config = dict(
    d_shared_expert=0,
    routed_scale=4.62,
    balance_bias=False,
    router_z_loss=0.001,
    norm_place='peri',
    init_out_by_depth=True,
    decay_fraction=1.0,
    train_tokens=715100000,
)
Below are experts of layer 13 (counted from 0) of a mixture-of-experts language model. Rows are named router (the router's row for the expert), gate (a neuron's input weights, with its number), up (a neuron's input weights, with its number) and show model dimensions 0-95. Each number is 128 + 24 x the weight over its row's rms, rounded and kept within 0 to 255. Numbers have three digits each.
Before each expert's rows: a language model's description of what the expert responds to; "mostly gets" lists some tokens that are sent to it at least half of the time. This comes from a sample of Wikipedia text that the model never trained on.

# expert 53
It responds to: Prepositions following a noun or participle inside noun phrases, above all of and in, also between, during, e.g. Coach of the Year.
mostly gets: " between", " during", " in", " from", " against", " at"
router:142086143158134160105149102143142127137123103107153116133093116171129170109153113102100078147111148100147137184162128093138149103132157121148115163164098110100133144129131160183115131158168132122188120114097132122157151155163137135119122148106147153108126139129118124154122125131128072117
gate3:173132096124130135129129129135161091113126164146117136104155105141127101137166084135182161147109104147138142159143118109147111127141148140112163122093111090141120120080138137144145137104138078116121161107127151107095103112142150132169083112167127148195137095107138108156115133093095134128
up3:122133113170143119117095174150122133076193116160084139152093098157122122123157123105139117110130166109162144134154141101122120170125112112101134135115129128111120130160096130113110137124112140146124078087091112119092137110108139149112122140139155167134134112152127172100079090136158132089
gate4:134136108150176095113108078091151114147123121097130097101145101164097125108135109100125113105111137087066104126119156144145101101135119099147114125094086173163121120107137113104131128149140134147168137116131103088125120122124140114121117101086117159164085137076114128144134114131169113148
up4:115168104084125128149118109114113088158140164100123115095157139172127132124173129149120125104119137133100159100134127092126124135140157118138174163156156114071156102079128136151133126134129127119123151123162093079141139109156169095114126126157159108116133101083120097148125132094112131090
gate5:135136144147139080119133110132120181159155140149152114126141149154147154149138137161119129115076133117094116145117094104119140154129191138099120143069144121128094077180130131125131111153120096144093109156106132147154135045110149141127122141122128118151101145157141117140154130118102135140
up5:125164098113113114137159117153148131144137096142120123132114146114139098154160126128084141132065107062171155154123117068119120117121157150130118100131121122111126075140132115148117106151106114175120137082118176111148136120158109153072105114097147124104139113147116146112105112115093127114
gate6:075110158148139139128124126143144094198132153151135129124138145126149167122100133158116147052134104101110128157164165124148115138131091142110172129122130098115140161142124123166097080108138126077148116126105123151118129102111116112157152164135181118127142137122094095112121149139127109132
up6:163151148129116113122100151139079085117119132105128177087098106101124101120105169135081104136130067128152151089126161088148121125135155145150143163130119083123107143127150088131129116135156159130157115140092131130168132152139147095160092087132146125162116128138141157132149156130110120111
gate7:165155083090119127103149170088148115106136105139120175150078146162154170086141109155127085106135118116132115170152110110133102114122122106117128141105092120136093143131154090141123145156152137142139142143116091092129119124093109167125101127142102160102148107123124148131118132127187160143
up7:176110136163134117125128166151131180121188137137125131149159133119113117120099128136117109146118144153094129067113099097099133129127124113115135128144120112098125152096105098110169130099153109090137122111110186124104145143140123103170130157119148128144137096079133152083161159080132128126
gate8:152117118107118148132126148104113155086110129119108170120145165082113132095135091143127138120130118137125131165107164123118083121120127154129090127140059144099137135161139185114122159162177130156135141114155132131109127117130166111138095078125116130112107115081147088123102106161122168114
up8:149145105125146150134085106147162135136127103163136085118154116133105133129136136133122119128139110183157146100167154112121122129152147115134125152139131103140163062105148117145125107135128141139188117152101129127121143085128176107114105158111122129052142139122113157115094060118134136131
gate9:157128157186124165124188128113151150118147123113132113128125104092139104153157124109156134134139132146136099173117139144129137118139135107098091141138105141138102139061112099118117095119105079088150144085145132161071120085122135179116143110133132136140136112097138109135096160127132114157
up9:120065112124148143102137109126112131083143188158141126160148149110127169113116123135123171112130121150113168079064130136099131106111164127101104129138114101104165170161112145129141120090129135114165113127146145137155163153077094138140135140133122103149106143113141128130130140117109080129
gate10:172129126101108113117139131111119146137138161134164151102173145128112137148148138168146133081093120100151111079095083124105098095107162164118122115140118122114158120113068126157142124162085126126140157125123115126105080164131130140109076137117156114134119111160128091166111111150125159111
up10:163125162088149120138141144130138140112142084166157087110153166123093157093155157117097145086109118099131142180137095141114161141166078106110172115085138102097146150151134157090136141146116156160115134098136118121153112140126124109145129148115152134148160124116137133133120111117101107083
gate11:084124115105131129111096108169145151165096131129163095115146139133150161164117088139117118093112113158099128154147109135140123131091134131091126122148112158121116117088071155163120171166127136138105143151174091081131140128160147147122133122128116151129135127121165118096169167080134114129
up11:104171124164092114116071126156146105119127112138121132089131127121114129145094143139169159157128142119117089120108124127173182139132151099071123117125114124159131104088141110066146117104120099113117130128104122120120131154155176150121135110105113107103167123175145121165128158138130164106
gate12:129137153150150179120140152111117123128160153126157149117151117146156141087118120178137176162140096115137133138091110080088162146154133117161099182140144115105111145120070096115124154123138129120135120163147099141148128147148143127111146182169161150128123110090111102165130128132147129127
up12:144110090116148137130147131113137128119157132084150177109098093109110150148122134175151097101123113157154109114110128134133123094172140126097169114096207127141112083110123125135114109157151111141163124135124128138136127090142121116119106138110135166120098153102137163175139177159112159135

# expert 15
It responds to: Possessives and articles after prepositions or verbs in biographies, such as "of his death", "appealed his conviction", "Einarr's death".
mostly gets: " his", " their", " its", " her", " the", " a"
router:171107176178138137116109082135137143132125124120174106118128144144105194132127107104082106146087133133166138157157136088093161114134148107134141145146112120112138168128127118123115138117157121123156119130098113128136155173145111188113098176108125124092119141138096129156148129130124088113
gate0:100091171117139115150109120096123173116115082096125142117118110127146152073123137090142122152107116098102097151159126167150169064146092100119120168089116121133130118146151146084119117146110084120127143111110120127139164097108134154157124119130108126125190127113108125144120111094138134127
up0:141124137098114106131148127086128140086125153101139146133113113176133156118169139084107117118103141152121118105141149146125118148104092154130125109140134101112148117177111146114127163124117097127170139132179067129150127154096116130160133147125108123136056130178115180103163142125112127107
gate1:153102114123145133125080141154079144143147095101128123166123109137090138116078124132147126136119128149150104092089175093116153143126108140141101150110150136115115145098136135068120109122152132145126139156119106123093148105122185121129153168126142144063135133112081132153119127131075118149
up1:111098151092141146113140156141144136097129121159130042141086113140102131148109166130126140138164155139148100126104134124115130113116126124161115100136152153130186136122114148143132115138125110118134138174204101139141134149127122169136116143132117154128125080176133163121141113147132076155
gate2:153118133119112121113139136135177123134168120096134120118082147115103161098101122094111138154095097147086106121103175113136139118120126114125166135136120146104184152079120111136121107148124132114119150124108092126108131069074115150122090096115121112098118134145099121144095157075124097103
up2:130122114146102173138123107116130146105134083129082134128160131194110157145137081141148144155116120114146124128121171112122094109112120129173116146149118104127109168199097130174135173098144115144161142158117135154071115144111117111117126133157126107108132107157141120149129125110163117104
gate3:154126154180132090165115128131150107128100178142146153155106157121150141133151115146109148142123113124127093146146086135150095106134160113117084158094148109111117099135142115178165120131170097109148117111126137089139121141119098162152092131097143141149140110152145168187108121121141095109
up3:123169109124123172177142147123142097153135163120124120162132131142119110107159097166084119148111062129144114127127143140102131135121124126186152092135115173117098144174151124114136096140120104114141148126122119140136124127149065095105119105172161115144120111116118140097160138172144117155
gate4:079138183147148140119125106150165133144135159090177082150159133100163176139164094126114102128134108129121105131095116112124133093122171124117150101159137145160111156139120169088176131122163122140133112137120084111160116143116121142115106135162110146141163145146138131116115118113135176118
up4:104139150168122082153093118138134108108130121141121110170139137096137176089153111109134121131117113171084093138114095106127109102135168127125111134118154065135129117107127112120156099131114151157151130109140141122105143142119102188137081179131086152149141137131164103137143092098127105126
gate5:161105139112162130132130105134072119145142159114182149056147164135142144124130157134145144143163096120146146111154152143124132081130125146128132151142115113129110159131104105118117162124150106149210134156132102112130134139134156147107154133141112088158133151104153109167086111136141153133
up5:114117134113090175168083127070164170143136151122138121146127157138116164137098104149084129107168119130129118091075164114111114129138108092138098123143182105106143146152166131140148114105192134144112131156117126140122135126130161163133123133116160152129132129125108141127083134112124157151
gate6:116127108123149133059082084122143142159126136136129138106128138181141077121137114122123122121107108105104097167152153136131166125125129141131111160111125136130131122097116138103123127104163175151090109104131101101103142094117139178087135108155069137085096132116115110116110160110141148096
up6:125098138128132104138105156127184125163134132094100130151174128153141127150142103121147141098127101138140124154145113156138105072085118087177136137153111150114177155133104128081135115149141160099101111169164075112090111105152111131131135177124118149119107124134139102123130147141135126166
gate7:098121104135161057126105090118139115120127167127144143105131089126118174091140110168134126126138148133175079144158141131103114128143116128131173110160121110147144114070137146143141124129159144151101129149173119122152136108125112110082139122129108123131100173128107131125118128125118117051
up7:121107113123137149125157099131081155163156095143126094079132142117148170167130109122157145143096143174174134145145109134095161148171120117101121102123131161143117153133131169116116090148125150114122091117209131102115158166119143125148124151118169122151122136141117132155132153123137110143
gate8:098149142150150094153144129131142130122121128153152137103127130138122118098160100102106160072154136100169127125150102100127107130141106102124118171128154102141141170156155088132124135125132113137178131125133104152131117178101077145094081139121111144109133103122104138164073166137157084119
up8:147114129132101131150108134113111137124128105108151100106146138129108092112146134135185135163147055134150169128143142155164113160135134121119171107127156103088129149127115147100151141146130163137123154134134138115111189170150113090107122134119119087098097125141092120150116059119100111130
gate9:099130133131109174147127159149112091144151101101154086144125088098117099130083117116109161142113102140150141109140166144101153105110116134129183144164175123079124117141142115108145097136119121122137129159149113130120114168097167104116108148154159146099099136140072115109171120145124130101
up9:089159114168150080153121148146142099118138142142156123107140121160164114132146116089145111126160163153136130114147176145130102139132126168085182133142150100115149144178147122125099177169087100124138145125134157137099132139142107134135103109142105159130119137112153160139154104141074112130

# expert 11
It responds to: Prepositions and copulas right after a clause's subject or verb, mostly in, was, is, during, on, often before dates, e.g. released in January.
mostly gets: " was", " during", " been", " in", " is", " until"
router:123100153134130181091135102136139114158136098122199129142101153166088127101143089092128081140140148111147129178137157090141137108102134127161127152151110113121116137136142184178103143134125156120188099112110104114129121141159132138099118136126151142103117132130117134155145092146126115135
gate3:098156172121119164079105089139116090138111078159111107143151135095143109099081106107141146119129116169139113096108104128143141112130109139142115148152180139110129116162153146150152118146126135110122112100113150108179085157110123143135136153097104121131109133179156133141141131144114075157
up3:157131128091124113140144155165169121099133094145145142118106108117170159089098125146160158154125101144133142154131100168134148122130153102113122156138111131087101129114091099113086122131095130137107099097143168115183090137114127127142098143149157117169130142138137108149160083169104123161
gate4:147136117112119167135089144110158092113140133097103143085162092126103112151112135137119122168135122154153127099149106121169143122120134120105136154131149113122198104109164091131121106155120159081133134124116095099121149160147112085106103103133126122137163135143127093128057085122131152125
up4:094132167130106141146108135142131152111138150138130078103116122146142125162173116184159129119105132120093090107145139108107118145136160181160142153132170160162127111129159126123147152144109107136095114106152169189108127118112109159143128148130165127140117101184085144124160127144135142112
gate5:118141128126156123090152121139147107124116118116113096090117188122060111100142153096187130146139121121162092151121153114150156090134145119113120153147097148148113126116189128117176153115149117138098110146149110129126151145119152114110120145100164141148116160100117141151070110121110154121
up5:114117115123080109114107141160133120115107156118122148153121138132129109149117144169148098178122120120159153110105141123142139130133131161107121152135144101102145140126127147106168125130125063151140162108155078103092078131068122127121084136168087097129172121117119154157119106126102116172
gate6:133143119189139091114150048127109128149106158164104107126137134124150107149098101086175134127147175168123125147115095099123135095146161133134098145121114139140145146173166100156108138116140103154128123097152139130114118140110145145112125146116080174140126120126138148148135118154127087144
up6:108119131105182128111144142112137148127162134118090163111140116111149107134103181166127111096102141129162171124123134139147145096109123156164119142144193163151147113111093136157120169157127129098074149138152129124163104156120132131085117111183125115127129153091105111156135109119132130111
gate7:122130116091119097158088149143152099148152147153129156140105102180106136131133138126144120129136145098108141182136146140161118174088164128126141139156157101125127128131127136155065139165134133114131089170131122133118127097140098126059109157144153142155149113128108133103100146088136169143
up7:093111077155134119093133130089092119117100089197067138139108132147130140108165139132125134135097153131138156140153153108105105123158157113119153093139074135116114101136121139154124157134121135123134172159141113126122143118116154119108112109108131135074091116160106122140103093110162154151
gate8:120123166146114092118147137181130104113105134158141153182105167141124093069127161138133099090131123093111184136146117124107121148134122121125127088106113096137113126161107114135091067136120130141130120167151137120124098117140101168143133165084118146132136163155122155145151097153129126120
up8:133154156163120108135127110117138109129092143118171102102148090103167132137172165156140191166158120107121131179094145126115097139133149130098140124110126145161147151124127156098133104122127123137118092074141124132094148096119139176129108105105133123135082111155106131154109166136088105132
gate9:136153085161166156120157132118102105137119150170137090119118160151101186104119126136130094150085129168138143142120156132096079153098125123105126072096125129118134138146132119133157136104118127122116126132106146119104112154126132154117149120090115119155085107111129149131127080139116102055
up9:139134152107158116092124078156120121153153121097081160155104083092119148111101138134141154135172142147111096082157100132088162106135091110115167129107107172146133100132148123129158122131128190125150126093140165158145133124090132129103137097123100129154135126147137106157122152129125153110
gate10:159126130148127147130115147124121150145140129131129118109106124176116159116180157147130129100131101110166132121137177113141152080127105140100112132145158124134088116135097150090082158105153109144126129085120128153072136102180132108159168098172093136135106166149130117139155161106113153119
up10:156169116125173112094108140132092132167150134118105108167126111146158131168109138174114112129143107144143093092088106150180171106113127127142130143109188106122139117108141129129118136120126124094128132111139191174127142151121128164137076114131143130124124101145113123129159093085153142129
gate11:132133178146126149154156116137127101116117111096154165153158157111086110129146071130131130137138158093141101127071097119129084140092082150145121113163090141124126096111144129116130141117118143120099113108116108098168119126088132142121157154151140105130116150129134141156133163103181093169
up11:104127099154117092127075136124128133122139099150133107103128126107148072104104094167091105138119144133129136162129169116124098154096131111131125188188122136129164123084153118123142138092110158111125148102126145122095152150076091151107122152121106122159143111168126155111121106156127138112
gate12:131108116155111121123087128117165129164123132112140131130117103132148096144139143159134153102158123106132111104115142158102122169134122162124098124085106086131114134103081101154118090110147176123167166100156132142101198106136131148106084124130183159095148144110128128119113132105132130168
up12:090106090155113140140124131098115109132101156099079118130131157080155159119149123141104133127104118141175153147156113128140118117123165106125075164134137109167088112092127153141098106100094156116100103115122121121139135070154086133113114139118121118106080105123149139128156146075145138129